config = dict(
    num_hidden_layers=8,
    hidden_size=512,
    n_experts=64,
    experts_per_token=6,
    d_expert=192,
    d_shared_expert=0,
    hidden_act='tanh_gelu',
    moe_layers=[0, 1, 2, 3, 4, 5, 6, 7],
    router_score='sigmoid',
    normalize_top_k=True,
    routed_scale=1.0,
    balance_loss=0.000351,
    balance_bias=True,
    init_std_router=0.0335,
    lr_router=0.000339,
    vocab_size=39079,
    norm='layernorm',
    norm_eps=1e-07,
    tie_word_embeddings=False,
    optimizer='laprop',
    learning_rate=0.000593,
    beta1=0.9,
    beta2=0.99,
    batch_tokens=[65536, 131072, 196608],
    max_seq_len=768,
    train_tokens=1248000000,
    max_steps=10808,
    dataset='wikipedia_en',
)
Below are experts of layer 2 (counted from 0) of a mixture-of-experts language model. Rows are named router (the router's row for the expert), up (a neuron's input weights, with its number) and show model dimensions 64-127. Each number is 128 + 32 x the weight over its row's rms, rounded and kept within 0 to 255.
After each expert's rows: a language model's description of what the expert responds to. This comes from a sample of Wikipedia text that the model never trained on.

# expert 51
router [109 140 117  88  93  60  78 132 119 150  60 153 102 177 126 135 138 182 102 150  72 128 115 134 175 140 135 181 139  57 122 122  89 151  80 171 147  64 114 148 133 152 135  79 143 126 144 171 111 107 115 128  70 141  98 142 170 118 126 117 128 130 117  98]
up0 [136 127 110  99  96  68 152 162 147 115 133 146 158 103 119 113 138 133 143 122 135  90 158 162 124 132 118 162  95 127 135 160 115 124 133 116 155 128 135 106 142 132 101 145 140  72 107 108 139 132 115 108 113 230  87 156 111 174 171 114 141 104 114 142]
up1 [ 93 109 151 135 129 149 139 102 151  74 124 114 104 168 140 123  82 103  82 140 184 144 121 119 152 182 169 139 154 116 100 148  98 135  91 112 146  94 132 109 139 152 150 146  92 188 101 131 102 104  64 169 104 127 173 106 159 148  88 105 212 169 112 170]
up2 [181 151 105 148 154 154 172 119 141 102 102 101 145  88 164 177 128 131 150 126 137 129  97 133  98 137 170  90 119  89 163 122 124 201 160 104 143  71  97 142  90 120 144 104 147 138 129  42 110 101 127 128 178  95 159 104 137 179 135 137  92  87 130 121]
up3 [178 121 132 115 176 118 163  64 183  86 101  65 136  98  78 149 139 103 123 157 153 114 140 102  73 135 105 141 150 142 134 149 197 108 109 225 148 130  85 105 106 143  99 138 118 117 145 122 148  91 140  98 118 178 166 147 117 114 118  87 134 155  79 152]
up4 [105 122 223 144 172 106 120 116 139 142  90  88 126 113  98  94  94 111 139 138  74 120 149  95 144 175 142 154 151 134 122 117  87 168 136 193 154 159 103 125 126 136  91 153  56 164  73 134 115 153 140  97 107  95 106 184 102 147 155 127  89  94 158 117]
Prepositions and articles. Prepositions and articles starting a phrase in prose, such as by, to the, at the, near, the, in New.

# expert 42
router [164 144  87 103 124 100 121 114 106  77  73 143 101 116 113 118  40 115 174 131 126 159 153 103 139 146  36 117 139 159  95 155 113 118 151 115 107  90 137 137  93 107 172 106 118 138  82 160 150 112  77 118 142 185 110 139 151  84 158  69 146 120 180 146]
up0 [127 108 105 135 114 138 164 137 107 213 123 106 167 154  87 136  53 112 109 138 123  98 112 136 127 143 131  76 133 127 126 113 120 150   0 127 158 106 122 123 109 150 116 112  87 149 103 118 161  58  84 118 150 133 122 121  81 160 119 114 165 202  72 147]
up1 [122  82 151  88 120  65 183  99 130 115 122 123 142  72 173 101 112 173 150 158 169  94  88 115 176 141  71 138 128  96  93 150 117 133 130 130 136 131 102 114 177 134 115 143 104 155 153 135 136 130 100 128 118  92  67 165 136 103 101 131 130  93  79  90]
up2 [115  70 113  97 192  82 136 119 175 129  39 147 116 101 155 113 118 125  49 132  92 130 129 133 125 167 156 187 144 123 127 144 152  96 122 114 144  90 191 120  84 121 152 122  90 123 126 111 111 133 149 152 118 180 116 167  89  97 158  82  98 111 108 193]
up3 [132 118 131 135 102 122 109  46  83  72 131 119  56 145 113 107  59 149  86 175 127 135 124 137 170 135 107 125 144  88 177 152  52 108 171 186 134 107  49 148 121 128 155 128 111  90 129 144 148  96  93 130 110 111 110  84 150  97 103  97 192 153  77 126]
up4 [138 120 189 116 172  86 122 128 150 151  99  86 128 147 139 168 105 132 158 169 142 110 146  48 143 153 117 146  93  78 163  86 157 158 116 115 166 128 114  71 140 135  54 173  90 162 140 133 124 175 108 180  61 139 146 108 204  95 109 147 119 158 120 112]
Commas and prepositions. Commas and following words like ", the", ", a", "with", "for", digit-group commas as in 3,500, and "S." after "U.".

# expert 38
router [122  83 115 146 137 177 116  74  92  54 157 113 138 156 189 146  87 121  90 126 108 126 143 112  94 146 108  95 145  90 126  98 108 145 138 165 179 113  55 129 154 154 108 121 101  89 101  68 174 118  88 119 148 120 148 117 122 144 128 113 140  98  68 114]
up0 [126 128 157 133 107 152 131  90 110 110 138 134  94 133 142 126 124 148 121 135  71 115  86 133 127 171 103  73  93 158 197  88 204 145 117 111 143 116  87 130 146 135 111 149 142 138 114 168 121 120 122 103 129 137 112 137 106 146 121 116  98 181 140 127]
up1 [133 170 111 134 194 102  84 118  85  97 155 104  44 146 115 176 103 126 134 141 159 121  64 137 137 192 153 175 109 135 136 112 149 175  80 145 190 117  69 146 126  99 176  92 127 156 107 150 152  83  62 162  88 154  83  65 139 114 138 108 121 166 139 171]
up2 [146 119 155 138 146  58 139 112  91 106 131 160 102 108 128 106 152  88 121 190 134 148 113 153 154 149 113  92 109  95 121 137  79  87 148 126 126  71  59 116 169 148 146 142  89  65 139 116 132 103  76 139 115 157 165  96 123 100 127  61 120 156 117 161]
up3 [105 105  68 135 127 167 126 120 126 190  73  82 104  87 149 168 142 131 109 128 136  87  72 168  87 142 152 152 202  99 146 149 112 156 142  84 188 132 231 100 122 105 188 150  88 115 166 101 145 141 119 107 101 107 187 115  94 155 132 133 235  69  96 150]
up4 [180  75 137 122  96 144 134  95 122 155 142 131 128  68 140 132  86  84 173 168 170  93 146 137 143 149  96 123 161  93 158  66  82  85  87 161  65 107 112 161 153  67 128 163 118  69 144  83 136 111 126 152 150 198 128 125  67  60 129  94 114  95 136 177]
List and table line starts. The first token of a list item, table row or sentence after a line break, e.g. "- H", "| Party", Flower, Primary.

# expert 45
router [193 154 146 148 125  58 141  44 165  46 149 145 137 124 180 122 120 142 103 179 118 145 126 119 126 182 173 185 187  64 137 119 135 186 152  93 137  50 129 113 153 105 182 172 127 119 144 114  93 137  99 144 133 138 152  82 154 129  71 144 189 143  90 131]
up0 [153 147 115 173  84 124 141 107  62 147 118 103  41 112  98  93  46 130  75 157 126 120 120 120 101 147  78 123  97  95 112 142 102 175 168 179 165  91  81  87 121 157  93 168  78 163 147 126  62 141 161 151 157 133 120 149 151 112 132  36 111  87 116 177]
up1 [ 89 116  83 133  85 123 113 154 142  96 116 135 129 135 154 162 141 131 104 187 109 154  86 200 147 150 195 115  97  89 166  60 109 123 123 123 145  87 106 147 140 155 148 162 123 139 101 132 126 156 129 141 121 151 162 104 132 119 166 103 112 194 127 153]
up2 [170 128 131  84  88 132 100 129 140 194 122 149 114  68 137 123 110  92 167 161 101 165 130 125 124 183  98  88 138 101 118 100 138 153  31 140 181  51 121 182  79 131 164 143  64 122 158 133 131  88  83 107  76 196 145 120 124 137 165  62 142 109 103 157]
up3 [109 121 106 177  99 102 128 169  86 145 136 126 114  93 136  86 100 155  99 140 104  98 145 122 103 155 146 110  90 128 118  85 119 119 141 123 167 121  74 158 136 141  78 130 108 118 119 110 110 139  68 132 134 180 116  86 136 213 153  96 118 140 151 114]
up4 [133 145 120 156 128 152 117 150  81 106 108 144 147 152 160 114 126 155  68 132  94 109 188  91 232 183  64 140 108 118 103 178 134 131 174 138  84 122 125 141 107 130 149 170 165 110 130 144 148 132 112 119  78 246 109 111 114  65 198 108  98 161 168 109]
Table cells and headers. Table delimiters and cell contents in charts and results tables, such as "| USA", "Canadian Albums", "Driver", plus time words like season, year.

# expert 48
router [130 116 106 174  90 114 129 126 139  92 130 106 137 105  97 132 175  78 150 139 111  75 134 101 143 164 154 125 139  83 121 193 120 216 185 149 127  48 161 153 143 101 104 179 132 135 122 121 162 157 129 134 158 176 179 153  70 140 149 151  97 138  93 110]
up0 [133 109 148 131  75 140 101  90 168 127 164 163 125  44 100  87 126 138 120 150 102  75  79 118  85 139 102 180 186 136 123 104 139 140 145  97 167 117  97 103 111 156 163 113 116 128 122 138 153 104 146 140 149 179 136 100 149 186 100 116 145 124 142 154]
up1 [134  71 144 116  93 112 123 103 159 184 114 153 135 154 167 110  71 166 104 148 118 138  83 116 167 163 109 132 157  94 174 144  95 131 103 176 167  98 143 123 120 160  99  94  91 145 139 127 164  99  96 143 146 191 127 115 124 110 148 104 115 140 100 171]
up2 [153 150  71 122 140 115 141  68 100 126  76 108  98 106 196 116  78 126 106 159  97 102  86 162 116 161  69 153 135 109  89 146 143 160 139 166 204  98  85 139  74 138 134 153 133 130 122 110 183 129 143 151 122 116  85 134 116 121 127 130 114  94 151 145]
up3 [102 111 123  83  80 127 163 122 118 132 101 143  11 106 126 157 126 164 169 157 131 115  85 133 148 208 114 154 176 107 101 132 131 174 158 113 114 163 127  85  93 162 168 116 157 152 120 138 160 133 154 191 117 106  81 126 106 116  99 116  70 100 175 166]
up4 [132 137 137 103 134  90 139  61 140 130 191 162  82 136 138 166  85 145 110 116 141 102 155 140  90 167 128  97 122 103 128 110  76 160 124  69 104 135 115 124  50 159 150 114  82 144  82  83 148 169 137  91 143 138 195 115 128 118  91 136 112 105  67 194]
Word-initial fragments. First pieces of words, especially capital letters or lowercase starts after "the", "was", or line breaks, e.g. Ag-ency, R-eligion, subd-ivisions, dep-osed.

# expert 30
router [146 177 106 123 136  80 158 122 117  47 167 117 148  61 163 127 126 117 115 149 130 165 124 156 153 150 153 164 125 107 110 160  88 168 132 169 130  41 148 145  98 133 125 145 185 147 147 134 132 134 135 138 132 133 143 111 170 129 180 139 107  83 161 108]
up0 [116 105 156 121 130 111 153 104 129 147 127 106 144 187 182 124 102 152  95 155 126  65 113 113 149 130 101 168 110 121 122 140 120 155 167 131 118  17 121 127 121 111 117 181 156 115  63 145 171 120 156 177 138 138 132 112 175 134 141 157 152 174  74  71]
up1 [134 106 148  87 111 158 118  89 123 132 155 135 119 106 144 118 143 132 106 142 172 108 188 137 157 136 166 151 152 134 191 116 132 158  72  83 122  99 116  70  89 107 143 119 145 140 103 134  95 133 120  80 136 136 150 146 142 130 165 151 144 123 106 118]
up2 [144 122 101 119 153 168 128 106 135 122 139 136 150 109 171 124  89 145  61 131  56  83 108  80 119 177 182 156 102  90 148  87 177 157 114 165 141 120 104 101 129  79  87  78 118  93  92 125 147  94  98 164 104 156 110  89 114  85 189 145 193 137 118 166]
up3 [ 69  94 131 133  91  74 104 121 114 114 166 132  75 147 137  92 131 178 121 147 102 139 127 188 119 120 113 115 154 165 103 142 163 133  87 135 188 124  94 133 136  90 114  86 132 114  90 180 130 115 127 136  69 138  70 114  71 140 103  91 121 161 134 203]
up4 [ 73  97  52 201 113 127  94 141 139 106 128  62  79 120 112 141  90 122 117 230 125  95  86 133  75 145 114 131 228 143 114  98 167 134 164 133 117 121 138 110 140 168  90  97 115  96 127  89 163 141 104 120 176 119 142  49 119 102 106 120  93 178 139 146]
Year digit endings. Trailing digits of years after 1 or 2, such as 012, 991, 008, plus word continuations like -overy, -ed and " in ".

# expert 5
router [148 177 121 134 127  96 108  83 107 169 115 154 118  99  93 171  92 155 133 107  99 152 155 131 128 152  92 153 158 151  72 149 150 138 166 125 169  83  87 157 143  92  99 116 129 135 151 128  98  69 116 135 107 176 166 160 102 142 174  97 150 166  97 129]
up0 [179 118  65 150 137 161 135 151 153 117  70 147 104 123 185 113  74 150 152 121 152 119 137 138 142 137  87 142  87 105 161 114 157 181 126 176 143  92 148  99 147 164  79 136 151 105 149  81 142 157 127  38 154 162 106 146 125 177 230  61 123 142 208 104]
up1 [123 115 134 119 180  67 201 121 183 164 108 116 141 151 133  43 136 122 100 204 129 113  92 120 175 201 128 173 105 129 157 130  81 122  90 145  88 135 130 147 158 149 103  99 136 167 158  75 100 100 109 114 170 176  66 125  78 149 186  93 130  86 133 138]
up2 [137 118 158  81  88 115 140 128 173 160 168 141 125 160 108 158 178 136 120 137 150 148 113 118 116 158 176 150 154  93 134 183 167 131 145 135 116 106 151  93 119 147  96  67  81 120 141 156 180 118 144 134 178  84 126  64 154  81 126 109  84 193 109 140]
up3 [187 108 118  86  87 121  92  91 125 145 127 100  64 150 123 167 113 155 136 141 104 132  82 192 177 119 112 117  60 139 169 142 130 176 108 115 157 125 101 147 103 182 117 159 135 110 125 132 112 114 112 110  88 136  97 157 171  64 166 114  96 156 187 167]
up4 [ 98 141 116 172  95 150 134 104 131  97 153 126  53 115 133 106  42 104 117 143 171 160 140 146  88 156 140  84 129  77 107 152 112 143 116 102 194 126 141 115 114 119  68 104 179 163 114 160  85 136 116 107  99 165 150 119 138 159 134 140 154 125  66 134]
Prepositions after nouns. Prepositions and light verbs following a noun or name, such as on, against, of, for, by, built, played, held; sometimes word pieces after a capital T.

# expert 47
router [130 105 108 119 102  55 152 149 159 111 129 135 115 126 175  81  74 143 146 164 162 107 129 110  93 164 121 133 133 143 180 139 168 104 132 104 144  72  90 136 142 148 137 120 104 122 114  75  98  90 154 116 118 161 105  96 144  95 125  64 111 150  86 226]
up0 [177 117 152 137 190  75 102 137  87 164 150 129 175 108 141 172  69 173 117 127 155 112  98 132 121 128 134 187 141  74  91 202 153 202 104 106 137 119 126  90  99 154 166 132  90 111 117 132 120 119  67 169 105 129 139 132  77 126 114 108 177  82 130 185]
up1 [ 89 150 161 111 123 124 122 107  67  75 127 173  89 157 161 132 152  97 132 157 132 109 111 133 123 152 126 131 122 143 210 136 132  97 145 123 131 135 125 135  93 220  93 130 111 164 121 110 114 151  67  55 125 159 103 139 130 150 198 104 145 112 111 168]
up2 [122 123  80 151  87 109 145 123 138 136 165 166 142 100 128 127  90 145 131 127  23 137 196 121  98 135 101 141  81 120 115  72 151 168 108 119 133 124 150 103 121 116 122 110 151  87 140 167 175  83  77 179 132 165 125  56 185  73 141  81 129 151 161 177]
up3 [129 138  62 132 105 162 143  94 158  84 180 135  71  20 125  98 130  99 155 171 130 169 140 160 133 137 137  89 150  67 129  64 146 166 149 132 137  83 147 117 146  94 149 169 146 137 134 127 118 112 208 124 185 189 170 163 130 112 165  85 126 133 179  89]
up4 [110 159 107 151 131  92 116 121 142 175 164 156 132 132 112  87 148  94 101 127 115 153 113 116 188 138 112 168 110 106 133 109 155  94 156 153 220 117  59  71 107 132 166  60 124 116 128 165 209  75  76 112 117 133 132 162 113  63 145 173 214 122 150 178]
First digits of numbers. Leading digits 1 and 2 of years, dates and table figures, plus dashes and word pieces right after an initial letter, such as D-amage.

# expert 53
router [166  91 121 109 119  81 179 164 114 175 137 125 129  97  93  82  61 141 195 186 176 159 127 188  94 209 164 133 131 165 164  66 137 119  79 138 149 221 128  90 154 119 100 131 146 148 155 123  99 134 110 130 107 151 140 127  84 119 169  73  69  53 144 140]
up0 [135 121 126 124 143 175 113 134 130 147  87 113 108  75 170 128  82  54 133 151 116 125 129 132 147 176 139 156  62 137 120 139 159 157 103 145 100 121 119 114  93 136 133 158 145 133 186 151 115 153  38 198 131 167 107 123 137  98  87 104 140  55 100 166]
up1 [ 77  89 134 109 176 101 133 109 146 143 122 134 109 125 134  88  90 177 137 150 103 169  76 135 151 136  78 149 144 136 125 146  67 115 132 114  95 133  84 133 106 100 114 162 110 119 125 143  83  90 108 100 147 164  84 123 152 116 163  90 125 103 185 152]
up2 [144 121 177 169 112 187 157 101  56 149 202  98  98 165 146  98 117 174 115 149 130 164 104 131 139 182 128 152 136  92 100 109 108 105  97 164 151 112 180  88 102 118 185 173 121 159  78 105 131 192 124  57 104  74 129  79 139 154 155 132  87 157 148 162]
up3 [ 86 153 142 132  95 129 110 101  92 169 143  92 109 115 193 108 127 133 142 124  58 123 100  94 140 172 189 157 179  97 143 149  91 166  91 167 112  85 138 119 114 135 138  98  81 108 116  94 115 130 110 105 128 122 132  85 102  99 196 132 127 129 146 130]
up4 [179 148 145 116 173  93 161  45 113 112 165  88 130 198  78 161 128  74  95 113 122 131  82 132 119 144  90  98 181  83 107 101 159 109 152 145 149  92 137  90 106 159 115 139 163 136 108 144 187 133  60 139 103 118 132 125 113  94 108  88 161 126 104 117]
Surname letter fragments. Mid-word letter pieces inside foreign or uncommon names and surnames, such as -ović, -ki, -ez, -gh, Br-, Brown, Wilson.

# expert 7
router [137 137  82 141 138 115 139  84 115 154 101  98 107 141 141 167 100  82 113 151  98 171 122 124  77 143  64  98 100  76 124 123  74 148 146 134 182  69 123 100 105 115 168 171 144 128  95 106 136 125  67 118 118 148 102 117  96 113  97 134 141 148 116 168]
up0 [ 57  72 128 120  99 153 157  60 117 107 100 105 134 152 162 108 117 107 186 173 136 129 115 132 191 137  90  91 158 138 126  61  86 135 143 125 150 113 123 115 118 110 154 150 148 158 173  83 114 122 154 139 141 108 138 179 141 108 108  98 146 163 178 111]
up1 [ 95 156 147 155 120 134 162 157 114 110 139 105 118 150 149 138 106 133 198 119 128 157 132 172 110 172 178 157  92 102 140 126 182 150 109 154 152 121 153  66 106 107 150 160 160  71 162 136 164  91 154 129  80 175  66 147 122  82 174 128  78 125 179 146]
up2 [ 96 104 133 113 145 126 124 115 100 133  96 145 147 138  98  92  82 154  86 128 113 139 133 156  63 144 133 134 143 129 147 107 119 162  80 142 118 135  79 134 118 117 131 112  83 142  73 148 151 105 145 120 136  98 136 139 192 112 219 131 118 166 143 123]
up3 [107 158  93 132 152 125 148 118 118 155  80 146 151  75  73  73  84 144  75 164 139  19 205 109 148 147 143 117 156 125 160 194 108 149 143 168 122 146 115 152 124 163 109 159 131  90 143  99 140 128 160 148 146 199  98  73 130 150 147 116 172 125 152 106]
up4 [157  53 105 105 170 133 150 117 199 136  87  99  90 142  79  59  72 108 122 160  50 153 180 118 132 126 111 156 138 133 184 114 141 123 101 115 128 165 101 112 103 207 168 168 112 123 118 105 141 120 133 116 167 135 136 105 145  92 115 122  99 101 241 154]
Institutional and topical nouns. Common nouns after "in/of the" naming institutions, fields or periods, such as season, government, Research, Department, project, law.

# expert 35
router [128  77  72 174 143  88 133 156 127  40 130 116 132 141 128  79 110 125  86 170  91 173 140 127 172 106 142 127 205 132 132 131  87  95 143 179 111 113 132 139 102 119 164 148 154 149 102 163 178 120 128 119 145 115 150 139 214 119  97  66 118 139 140 164]
up0 [138  73 198 168  93  71 141 138 139 116  55 180 161 140 151 156  56 105 125 123 122 108 158 104 138 115 144 145 111  80 156 111 102 136  95 184 105  75 103 131 136 167 127 147 108 117 133 172 104 166 194 114  78 137 107 125 129 117 148 123 154 131 160 124]
up1 [125  67 145  87 123 145 127 101  92 103 143 123 139  64 121  51 101  88  82 146 112 137 109 141 161 132  84 118  90 124 133 175  75 174 103  96 133 132  59 144 130 111 110 176  69 132 162 157 157 107 160 155 104 159 190 124  94  66 136 100 128 148 120  83]
up2 [146  89  52 101 147 100 146  91 190 156 142 152 168 129 126 149 133 180 143 127 132 124  90 151  88 120 151 109 155  95 128  77 167  80  91 147 139 149 121  94 126 163 137 109 157 122 114 138 104 157 109 105  89 143 121 134 170  65 127 111 101 103 160 136]
up3 [141 109 132 124  94 108 129 100 147 140 108 162  93  38  93 102 131 139 110 125 113 140 154  97 175 133  81 147 127 140 143 103 140 147  89 157 138  65 110 138 156  86 170 129  66 151 165 146 100 122 151 190 149 108  74 148 141 128 102 105  98 151 141 138]
up4 [157 108  55 134  81 174 158  97 106 135 194  64 130 139 132 179 147 117 188 166  90 124 135  88  87 139 111 125 114 141 121  86  96 168  92 125 140  99 125 119  90 147 141 136 123 143  62 143 176 158  94 152 136 138 140 107 134 100 153  93 174 183 170 145]
Of-phrases and quantifiers. The word of in "No. of" infobox fields and after plurals, plus all, other, such, professional, and lone letter pieces like l.

# expert 16
router [100 129 146  95 143 198 140  98 127 126 117 115  85 119  96 153 165 125 151 173 161 112 118  93 160 170 116 125  95  93 140 103 175  96 125 158 176   8  67 120 156 139 160 168  77  63 123 160  76 125 111 145  84 127 102 113 102  97  76 158 146 138 161 109]
up0 [156  73  96 210 170 155 145  16 119 145 158 112  85  74 132 161 100 156  95 161 127 137 136 129 181 135 142 107 174  65 125 104  71 118  37 112 136 117 131 150 102 122 149  92 136 110 172 131 136 172 152 135  95 115 151 156 134 149 115  70 100 136  91 138]
up1 [113  99 104 122 114 137 159  52  97 141 121  83 124 108 156  53 109 122  81 128 122 128 111 192 149 141  69 107 128 139 111 139  92 151 110 124 109 149 120 134 134 144 111 191  83 116 150 109 170 122 148 166 106 143 162 144  80 129 107 131  91  67 143 165]
up2 [157 168 110 158  87 107  98  68 117 137 128 139 150 115 131 158 137 143  76  87  68 115 108 112 157 152 156 132 169 175 122 146 142 168 126 169 176 114  97 155 131 129 144 124  76 135 108 131 227  86 129 111 163 126 114  41  98  82 196 149 146 114 133 130]
up3 [160  96 112  93 134 119 136 139 174 133  45 129 119 105 178 150 107 161 155 159 154  79 117 115 151 203 150 153  93  91 106 168 115 150 108 170  77 179 151 133 173 131 173 103 121  96 227 107 164  82 116  93  98 113  36 124 159  92 134 121 124 163 146 169]
up4 [169  64 128 145 154 109 150 132 127  80 111 101 100  61 110 134 129 138  32 114 113 184 122 147 107 149  75 125 126 103 107 138 155 117 123 193 191  94 122 122 130 115  91  99  81 123 166 155 115 171 112 117  68 128  99 156 144 117 148 107  67  62 107 196]
Stats and score tokens. Digits, dashes, colons and brackets in sports records, infobox fields and scores, such as 5–2, 31:40, ′, kg (, - Height:.

# expert 44
router [149  74 136  85 144 146 116 126 164 211 142 134 101 119 180 119 118 102 125 120 113 106  96  46 122 196  68 112 153 134 162 112 112 148 112 150 137  78  92 124 125  99 129 132 168 171 131 105 154 131 123 162 164 131 100  95 133 109 160  68 142 178 150 168]
up0 [120 123 102 160 125 135 132 128  98  96 121  89 126 104 147  88 164 122 118 188 138 106 180 126 116 193  87 170 126 134 132 143  80 133 142 191 162  78  94 131  35 104 190 178 153 145 139 157 166  92 134 106 140 137 129 116 176 112 158 108 146 135 123 162]
up1 [138 121 143 125 111 149 145  57 138 106 106 120 104  92 120  94 143 121 109 103 105 185 112 158 154 132 154 116 191 100 139 114 152 183 111 149 130 113 119  90  95 212 155 157 145 107 134 100 129  99 151 129 148 121  87 143  67 211 156 124 147 165  96 146]
up2 [139 129 145 109 182 139 135 114  86 127 126 137  78 111  90 104 135 148 115 160  83 144 182 141  64 170 117 143 184 171 138 128 115 117  54 123 153 100 135 128 153 108 175 142 114  97  71 190 153 160 139 155 146 139  84 131  96 155 108 124 135 115  76 125]
up3 [158  55  59  94 106 145 116 139 107 101 130 117 148 135 143 114  83  56 112 138  97 104 166 107 155 159  39 156 197  79 176 134 156  97  69 155 146 105  88 126 125 133 109 133 142 137 189 159 120  96 156 116 148 109 150 143 126  61 102  68 147  99 115 162]
up4 [ 78 167 137 123 107  96  87 138 143 105 184 128 152 132 116 152 110 133 111 118 176  91 160 135 116 144 139 191  81 107 161 118 119 170 113 180 111  97 147 100 145 125 144 184 181 103 144 163  99 158 113 140 144 148  94 119 194 188 172  77 113 119 135  71]
Word endings and "final". Inner and final word pieces like ational, re, ing, and adjectives such as final, first, political, in results tables with numbers.

# expert 56
router [ 70 153 140 136 115 163 109 127 106  84 111  86 114  99 150  89  73 138  83 154 139 148 157  94  86 144  73 114 119 124 126  82 144 163  39 115 198 101 140  71 103 136 163 149 119  99 125 126 114 148 109 133 107 150 180  95 143  97 154  96 112 127 138 112]
up0 [112 166 155 122 133  78 178 119  67 176 110 124 142 115 142 147 117 147  97 187 120 119 154 112 105 189  75 147 105 135 123 158 131 129 131 162 112 155 108 145 151 162 137 166 105  74 104 108 179 140 142 164 144 156  95 135 110 125 227 114 143 165 171 173]
up1 [121 108 189 138  95 118  93 127 151 167 147  45 145  59 182 116  77 125 112  89 154 126 166 167 164 178 139 115 195 166 152 131 156 142 110 152 156 109 133 141 125  99  82  98 171 112 101 197 171 103 152  90 128 144 134 102 150  99 139 126 205  87 123 121]
up2 [140 160 159 108 102  69  89  92 144  64 184 110 114 121 161 117  82 164 161 145  94 125 179 161 147 160 152 130 128 131 114  84 164 113 119 201 175 166 162 170  79 161 109 146 129 108 134 146 176 123 101 106 133 176 133  70 134 148 137  85  81 117 104 119]
up3 [ 98 105 159  50  85  76 161 105 130 103  98 162  62 122 172 151 100 139 155 179 166 116 168 128 136 139 119 108  95 129 113 118 149  87 148 136 139  86 177 130  29 133 148 105 113 142 107 116 125 156 197 142 125 127  99 143 116 160 112 150  89 137  73 115]
up4 [110 149 118 138 168 194 133 113 109 117  99 110 139 176 178 113 103 129  52 160 159  92 141  67 177 166  60 179 119  21 153 133 107 178 171 185 127 116  63 160 138 118 135 140 110 100  91 116 143 115 109 145 139 139  96  56 122 114 152 141  98 168 127 138]
Acronyms and capital pieces. Single capitals and digits inside acronyms, codes and abbreviations, e.g. ADA, EWE, ECM, U.S., CNA-18.

# expert 18
router [150 111 129 130 129  73 106 107  51 103 107 134  85 133 156 123  69 103 150 111 106  87 120 163 142 139  85 109 107 152 155 129 115 139 134 205 119  66  98 147 126 132  61 158  87 104  99 150 190 135  73 154 151  83 112 132  66 106 175 109 181  95  86 103]
up0 [149 153 140 101  91  95 194  87 118 133  69 132  79  92 171  91 105 131 118 137 160 117 140  87 120 159 187 134 115  80 170 174  84 115 166 143 141 145 122 170  80  96 107 103 130 128 133 156  98 123 132 161 138 127 161 122 128 148 136  84 130 201 170 121]
up1 [151 132 183 154  94 136 146  61 115 163 168  98  22  89 152 123 149 127 131 207 146 108  70 132 116 176 101 192  90  85  81 170  89 113 148 125 160 108 158 162 122 125 134 142 153 132 119 139 129 103 128 127 155 147 151  93 144 140  91 104  89 107 128 148]
up2 [101 117  91  99 122 149 166 106 131  59 144 166  86  82 145 117 135 150 140 161 116 125 171 106 120 196 114 117 137  85  99 109 189 144 131 192 152 122 131 126 102 101 152 134 111 119 105 122 118 119 159 112  66 214 149  93  84 152 209 122 128 136 174 136]
up3 [136 106 143 116  97 115 170  85 143  82 110 145 136  88 163 173 100 126 148 176 160 134 129 119 137 146 170 114 106  87 128 141  96 154  81 159 105 114 103 100  89 207 163 144 140 164 160 135 119  87 155 121 147 119 128 148 146 143 154 120 186 158 193 119]
up4 [ 95  70 134 125 114 217 195 128 137  81 182 146  96 142 113 133 108 147  90 140 163 152 112 208 142 143 175 128 105 101 125 132  87 154  98 127 129 138 117  46 157 154 111 122 100 134  83 152 128 106 116 137 124 117 147  82 165 156  88 147 195 137 163 180]
Ordinals and capitals. Words after "the" or a possessive, especially first, second, latter, oldest, plus single capital letters starting names, e.g. "the first", "his first", H-unters.

# expert 34
router [128  85 119 159 143 212 109 104 104  94 149 134  90  76 128 175 105  66 134  93 123 103 148 126  93 123 141 135 113  88 106 115 133 106 138 190 129 122 153  96 120 149 106 162 124 146 138 186 147 156 106 126 149 133 178  94  88  88  84 108 164 162 154 105]
up0 [133 107 142 134 134 105 166 130 166 143 111 140  92  95 123  81  95 121 129 155  83  60  93 121 125 145 110 175  88 127 162 153 176 122  98 126 175 109 118 131 126  50 110 148 137 123 113 155  87 143 102 128 126 102 121 151 124 104 147  85 171 121 155 162]
up1 [121 151 137 183 140 121 203 107 104 113 133 103 110  78 115 111  97  91 121 152 140  56 150 119 143 127 150 137 102  42 136 138 141 146 161 116 165 103 119 122 153 158 115 195 126 115 116  75 127 147 134 133 114 163 121 186 135  83 153 109 119 151 180 152]
up2 [152 216  73  98  98 135 117 133 148 107 126 113 107 108 143 136 167  94 106 138 168 167 139 184  85 131  68 106  82 101 143 111 191 126  66 120 182 142  74 108  99  91 159 136 139 110 104 172 106  82 131 182 126 118 102  88  98 137 155  75 123 102 164 158]
up3 [172 184 124 150 140 100 113  56 101  94 114 159 112  70 147 113 152  88 109 115 137  82 143 146  83 100 103 116 114 118 119 116  79 147 121 124  77 104 129 166 155 129  74  80 115 179 117 184 160 113  99 112  98 137 125  96 109 104 120 110 142 120  98 111]
up4 [119 134 143 137 155 114 139 146 146 121 146  84  70  84 165 147  98 100 120 138 161 101 116 104 142 135 158 113 128 183 152 139 138 157 143 141 167  97 128 115  92 116 128 122  76 120  72 141 133 173 162 142 143 190 112 127 150 171 103  89 136 116 121 132]
Topic nouns and adjectives. Content nouns and adjectives after articles or possessives, and middle word pieces, such as land, local, wedding, touchdown, fraud.